config.toml
hidden_size = 160
d_shared_expert = 0
hidden_act = "gelu"
moe_layers = [1, 2, 3, 4, 5, 6, 7]
init_std_router = 0.013
head_dim = 32
parallel_block = false
init_std_up = 0.0761
init_std_down = 0.0761
weight_decay = 0.0
warmup_steps = 200
Below are experts of layer 5 (counted from 0) of a mixture-of-experts language model. Rows are named router (the router's row for the expert), down (a neuron's output weights, with its number) and show model dimensions 0-159. Each number is 500 + 50 x the weight over its row's rms, rounded and kept within 0 to 999. Numbers have three digits each.
Before each expert's rows: a language model's description of what the expert responds to. This comes from a sample of Wikipedia text that the model never trained on.

# expert 4
Word-final s or es closing plural nouns and third-person verbs (engines, Letters, obliges), plus table pipes and modals would, will.
router:439572481528527432527430419491535510494515459536562416469520526468590425488468509490474513490509576417539521474404565555489538548487538429455479475436431410506495449425463432552554418481580500529522546414588464456580435581524491568545486516461521531535554473572518430425534563461443591472453560586391588437512588506547483442440498458537533542484488558531516515525478476543433436469581503461567473559455479447521537537543428475465524537453420445504483533564596480446514444526462551
down4:471551525410550550501460552556553418590486568520579410524539419549520485450539637480515485477494454476504541495585463491515459499470440495518464628542528531473489521516487565469541557420463431511417484442464542513493532471540503504471459525487555433562582525601543445546510494527467480487505517512445490486465469493493544499453614468474586469583521503534555443547514448535515590501379441460603486602431385390494477608482489510517520478529493512571550498496533449474428535490592450
down5:562416383548445439508560517467535593443493523492425467463564548573455577472485565400507521564548471459490560468613429520490519451462530545482550488525540464484544499555535586487530472518481475520509430561489490512484634555411467453407415460625521514500543442482428554424557576544512574508561484470556421523496496491496538492444458554562583460499438506507542407500490430551588451457403477486484528534397501500467471443505558556407520497512462543507514511569502459527551454513513501
down6:435493535518491492478397572503535582495524436599497453490544567475551563475517444570464519557494476541531412518516462450542482475549510496476473517542530572411578416475486441476460475571459422476548544567548442562473588525467483550542476432439472470516564431512506486452451440521489467563564534480454538508520488515527530555508358577514571463442336505531561524461463353543409440477465472555503582454496537472507567463564446387520480490455513494493477493483521532543444528546562577
down7:566487556461568498491451550537617553537496592570500444469503520464448603501504558539500467436603484483580519541459541529533451466465515462489488551502502543489472565515510521499489539403590493498566521513458510416527492474480487484463503433582526460388478512498528598427450461569530393571451547457558441449490631434548470506458466499579543449462484528555497490386479393469448478430377564488455485483446532573583498491493451500442496493558498506531510508456583503538516534424506388
down8:475467478516580507442582521562496555515527483449477517581452370596525504595509493539515540476573420524593449505515507440482498460472482490499555625457487520507486477540477438496487427467473477526457421496518501514514509404534553458524524488536551409338389523489543495483509611518542449570439501474501497528405589453463435521422569512582481551512433457522525523417468497518514580367541558516418475478459571443545474550561529480438508562499526493480531515519541483501489467578581541
down9:439530508445509509503440445551519558502481530481543548528531336579525506481558449482502538487509454582496582503506492502500559491517452519493435447592518534429502535428489563544506445494488530497477574550567476524578445588456580476485555442495462407501468551481577440541534579473476434340493512481483406468418519559554482491504524485556434479571482428446559538433468498507442614394546480503530466432530549501468507527517505478474551497508489594526522414374482594527513488503603471
down10:537494491491386416506490488504499486560396435478428555575554573543480568541503493551565499524452548464511385490540513578471461536506485484512495546390506464512457508491552473409524464483449453498625440572551514510455467524555584466459430479489505493510564552540440514512474520596506454558450622468561543506546465529422492482359464518479459505602527492504450478540540518476461498525462496485514496474490567342481526425493548428575505484523568490491441504476576492358519547459432510
down11:502584527440448482438503500495459491416425515554524502489467430472438511565405552420527558514493444494510516529576531447527470488539409439508527599441548534485517460577516493561458500489493565442589516553402450488468517559516515445419524490486372518532522480500465445412514523505427590566512496534476553619550511501496565565539472585576510419561485503447448466520560492569446481515490572494518429478465453484493422586514576456479474563543496467522401581547548450508409613562460499
down12:491462527478567567406569487496516571404472514467528503489526536542474500499556502488565505547521497486504599534466500530532446538456424490551466521486525420571389549548504599497462509506474506435588480524492473469517522517512547496524535473515474529436487500541570572494471504480544579559561473432381452379430468609447544511573497575507478497532462523499504374543444518480486453477609496486401556499369501582579512445589460524453453539591413497551491566454550512499513551462404462
down13:562518480497578485523503452543427460546504528548581485418540591507534508530585468546536562588452446394568459553582557559457618630446549437490505494481546548529623394419477497494550542525527501525454470501496568434440498526479542542544538455434468467511521447478443447493520458566508505503467498594532583471515469511517518515431520650465510578495473489496430483479495453496452528514509563456491449513478474518603521449502543440517497520589479511565582439493437479519532561580497393
down14:502427473482521530483551568581497387495450550500565528577509479495436541441470526447559488507468469550476551520471473442484568597458490510520447473539461515537359469491462505486487502493392563557523547545610569496507463526530532459486434619564503487549425390516420469402528578553470516542459510556608495401477464495515491472533506521477467461597552549485388497532471455489454480497645473507558429528534525536449529486471508452469446469521559466438534545536469598509542564569512556
down15:553463506424450568573572538600380465526419487497572569508477557467491532537525493522533476442395492522437514489416498521385642514530528477427409530466456645478535470532462511495533542499481406491532502472462509462495543592532500508451544475469369519519475526450512470480511481591496569523583515549501473500457432493486552610456474544457448521494465495468501624468502503503522485371449495536530432420576412524562472523524487499460488565491442460513525475544547442525541479541530541
down16:493544468641545508478475566493434533482518484580509534507534571559579466472527426532496549481504573466576487559547430520467472453505522410458502515467481606518499477555432514548433581449417462510447472584591413455483483446468479425452505521559530452578473527472452517549530536532447433512600475493530524476566447479493543539396578499470625512451510547496465435463540494459544518543512448507475482435506556503552533488517444556531426533539476531562506427508472465431507570570327581
down17:428481512552558421477464467459543465474533485540553442506611496572501494648402505519541539561533515470437609420457487511456390423550474466538446442447475481450493508424573430533423557560559465443545476568549492427508513534510493550526478578599535515470491512475481523521517480499538497459482445554575496584500457550540557568565552523458471452532543507543400466496539555488507370512413437481519566461521528416496435491533493411573421542484602506551562495518459489510482459464467532
down18:473529501603452498384526435499490565453481535487438485519505504602516420482473527374496509487494423481478450463557516577440409502456504522501529559520503545485476580391498501565455659489499507473509559500534374507461515469445530477489523536523457441480523459487601371514503479572531451597579498477484534518495515478498554524478429451518507446495562406546551520452443498536369448492508597421578505562424590456526534520500551548528511413496516521506537563460503489489529432499560485
down19:511622429609497452594516500561426537483538566507508485400587515531493500474504524529474494533407501356553500539456440530537482539484488422480493420557582420468513535510471432547525466615505474512573451521472535501496508483467455563523471536417590504430475556539435575527471422496507493505462576474594450477551462516566445404605452496518467531505477563510500491506500516494600444472452451417415462451475472437510569490479420432472525528502565502460478401497520519528491510435607504
down20:562440508466498511469471540524476561552427513436512529508508499492502539482651562462592499483579496455517454542470507559563438477507450557418366617476474480418454446543462494436499456447511501425424483552452587506458557539487516491512485500437464485387533494567554421502525487475472548475562381542468462434507528475469595508517529623513489493411544539511435510486459438520426513473495555478407560529497465467598440474553473490496465484391499570513584566545552513531563475542548461
down21:488485580499486470506605516479580578484532510539455553616368439547495505552502443520440498494539479488518527435507538488573491425492512473513473430514374553538628563372408511483587529523478557534516472473520548427418488533516503477513466468493466545493482416499508552496467570544452467413542524532440560521475425517493444536518568446395523454553395518559540513578489539571507471561492513537487537499545465459488544428495480462482457447440483376465501523432541520440518494486510361
down22:572537477421487544571448483490517426526663462546455510488529456444520552538474438495502505545457511461537521474537425573553404536524457437557603476504486551459540554472523469489550408532617460446558489522567430456498573582382565441474569495410522414457544577445470485451452484565507501499461424510455489447545518572544571505502493500516502496425504547435483548550478459527505465489508575542568555423529517502493480574454562465448548487474536572610535587488438564508482546503554551
down23:463543568477543501505466394613435425586545514443428408432560395530545424522472415523507464510561449460490445563466363523524505444501556533557485610449484519472572496498452584495547540559446497520523544521526539491496459509527491454520520577499518488494428444432500487482475541506592412504479446453531465556597556482517537530496510559517466466440422520484517503495477499488592589445431495503461522512476497477466611437532474550490462431537475412575561622534497419505490502404494543
down24:549459506534548459496513467492562543474448536487451541496500444457499455539525483474476480510528577398532508515598488479520478437491540438477460518460504495435447522480497523572598429516524446461417486464425492491497450602465441481555481480412461476456523510491551482497494536654440513675569426499510530342523532507487457494472486564537538537526444484441475501551508551526532512589503499453485611495605494516541488510520570545458454518488484448640535547455386456529391493543463573
down25:445467514461508523468508429428610545527452443501487522413415457593551560551589445542508576454549460505529494546493543563519551468564512548506611577452571496566500491476556414605479498532542498500457522459448526461503511561447423512461351517545470497484438457527469426597459538489545445480464549487482498505451488476569467472480502460515501540504453448497432599457455556411551459501489522454495497473485519489528385583473555546351530519575533476441506558509581502553544511595546522
down26:614526445515497538505420537483549446506439614489474498478478456496570499487490531447555495591473427494443522436517458498486511573401483519514446555436541454491498498561442512580485418483427438408463550494469522466519557528489614552419434551520559484549486384465538492424438475566566584489576466482488569564441512451421372486459545505524485507561529556520474446484490551476375540545586535454523475566475431515549558565559468505509488448492484439511498537501517636517497554511470456
down27:521415606454483554452503603567568576481500508511510422498522425431537523585497538462428433511482521575490538515502453437582584583501463482523470586520552619519530510491512444571558511421453427517493502406581445489523485507502435436497447554529534404460492515508466550499433403496504420471526530448469513495491494528492426422539547543461525469416424523467404416519542513588546545517492571512478471476556549416538526497488450488515496435617540496583513483489563524552607480491448465
down28:428485447509518522541514487530512456542529483567515578522446487460469460433448492446516489490512535510436474481577442505477557647367415413483428525493502479568528516579542518533559459444570559485466484408540508522465507437545520461499431627455489510565473477564448398571470546507444553543471516430416590566528529543480550534548451485429503472475479435554529478482559511496539521461579436483560532556452459398544477554516546542561535389459570602554527516423553482560464466487524530
down29:547486500436474531490500431488472532446481446416504480568445539462505499559520491606392498448518442436468486427514546512486502468537546429458485398437520517492522463506528532434414380603524540531549499464444454442492468513484482505431524431471459493453484553437507425547421426471540519537569554541501494538545505575623458600506479571494436513503498540529559532555434640579558544524550452589537526492547475459459569566416593529515473443429508512475509409420578505507488486494478564
down30:416516516453517511465495514456531535470587561527507437571451408577439391481497521492446550464550569510450574512552486444474395464467430596508576580563531446521537566514519534580397542523469430480484550555478503574480612498477498537457466450505484521440486481498551485552543524533575515513538458511445431543468567457519576447446508466513522559540456557476523503475437528495509457458507471444418530494466482555497551618450507535493368570491382526533394489503524538545449507519395409
down31:474543354484540568553481607486512388542451474492494473569510514487477521522479494467590459519490533475538520529455475503521508540556470458561512522499456447497488523473418610547498498550481536536488545570458504548498525511480615505472495545519437459392440532515544447431555456435530362540481516536443543512567596509524407469526522528548507437464453509513526458550613486528573552443403509527544546467531606598560488390535529493580517437451492473506403493475507517565555467454423424
down32:506628480522465487492572458466456594487508452518546510489460580526569517591489483486516458501467419450457500454484552367493476513506536521431466516488462526402531496518482485534475518516512500495479535627517508489488493478552436487456493473520491360567384530474448456627494594511440446508501630514557413435520561522480484474439447506442461570472504471593514389532483525565500499480551553470519514504465463529389439500399458523457394466457550476499516482559524545481579416428488483
down33:495544516537441438547594530502532504491421403480430506582595575468493492503437558545526498503368460540531551473508447544517534570558517413446464545468577522352459561570487475550611543487439528510527550586530464494564535533418537480540397567524507474498473516517438460521504530498501498555490400485536496546529487456468577482427538460411514512500480407486598428519565403498487485597525496571541517560500520499502574434510550376527560480542521450470504514520523529448523440458478472
down34:561453526546503500439505492605429479523512537525444493532506512583475488437549513541501416508482588413464463539503589540425461493567583509439578517549493396535628450472513551537501550479477457498528521491482441551415579471500590477462496508500498514507416486516441468511580525416584499507535467518425510408611594443427589499565548509531533512502565503530479451498464457552600485603496541554508409516499516460523467381483488519415526465485494480472486494465549476477537414588499392
down35:446472530511492573477561582460453410439488441454558512546524575512539510510494473579453609519532523578550569517428465511422492519617551512440553419497482527534423467436552558480408469530542475527486547499541509520500460401512490513435422488563552378571509518515452457481534531482479556469482527522538458514462521494496549485419521560481511486500540570477589495418551586516446488595512463399445524535535502529549510405480475586501451396481553357504554509503444513398530538566542483
down36:477528587396509562408462527533569509499513522489495553561494504499561525492462463461497552438463462481382482540497500474453559409529502484487496532445463492421611439585489517449444423389469491493512483523541528522486470501370512502378419520575437457453438523478433551561553515474488548580619484498463559451547545459587460541548528384544573434415525571461509512471507562516489466471528469499532536461489600540479493492497464540486478494410482445484577594502526545567539550577537539
down37:540464433490439524534478532504487514543510533426491543529451541394531561499517501515547489488493465401594579578503442391453519497485529576387514437429513440504531565561461525469538489470541510470490550466452564459639541505492501461602525466539511563505479539514478482460658477474503516512482513452446477498476568536472543497452527504500413576496462462454486468506611540413590574529416438516493523484554538564509449504593401591445499489650508454488466501468514581455461488553502520
down38:447451627484543527488504556513425520483490468422606453502454489582456483573426582491514529496552469505509558506547493496435548553507506527459450455493477502505499491442578478621516483584456434528472494427496451467512549495550476394515473447542545564549489480662504495480483480458503478457556491506506564405484404474443536487526533498511612395539515515502556513398412527500425551582477402506514516522434459461519581456452551517448389533479508360501520502493496548489425529553509526
down39:501464401480537507563581571511532562462477502533509566529595512449525466469503450412499467430524508451411417517526577472487526544450493567561517417392533519510518532477470491436531481422482660533550535510546507538510524424489592519523454524519540581466495489459445470423478557483514465535407532497495497614466407439512435506592497488522404461516432504451459532458498516546486504460466428527584506467588579431453469455466432553546467396508474591488565481514602528557468479531538450
down40:589583560517457491467450539460554506475522574413482504601511457457539536417528546516558551513521454502527570540430485498454511488485549513547501444487478526568527446421488523527566425431547447517453475477592513518535523461470446457494453503516403517557487533444608524575437487476573464516509521478482603554555472504397447527478496474615475435443511484450526465517433457451546486489505406496509515471419568530471478526465599481305528494543437483528480487471543449542619431490483403
down41:549586473563520531599537582552465478566442476493501539379551571511402596509522509471550494465440505463502497508464550447507513514472480503479451496409559461583506466516531498478447494487425492461592570562473545411495534505545521414461509600474604468460532488435519549579506425476496465419510462560565516479530543521416531585597647584574511491485437474482458495507431415552564533467492532508511542385430456418424527451463519509431535581566497498471485541461503495517480481490484491
down42:447527546485434478525521522517460490470565450589522463571499593526403523547462551518447390490498487508442499507477484462558493446569461575449452494558538567466518490508459539455458526494549570509514469543453440479538456457475522571472550519596443506561483432418504510562457464481598466462539533582458520564575565581520527476581451497413469459534476562411584407487463499512510509448431487535473474477474473600513589522562481409486441473492494375394464509507477558539383536580407526
down43:509480424461493544486535513463536435507571434377564546564505496492418543467478450546492528533485552510494532452407564520484595413475516465562482552521497531503530465507527453424545494418570539557516553527451456514447491475555454508515591464360523461502586513536517437583501474487451423470494484509527471478556530516475477474560512512430509626516535457582460533492512592499544449540507563482488501466505538606504518499489379550524485389413546457549496469496592347564601538452479489
down44:517404496492463513416498470448455572542490529503493519455406578547469511465550585464408459459439556413522449463556507513477517481503485531607543576463454590551466557450492446549474472530534420511478529593520472510523551478379454555526465546492482433541475470476537510534480513482535535386552566481511445583509495632505578529479486553476470553600451513509413421493502518382524446517527409563600444479500464485455477463500540382471525574439486505591550484547508483494439532530525570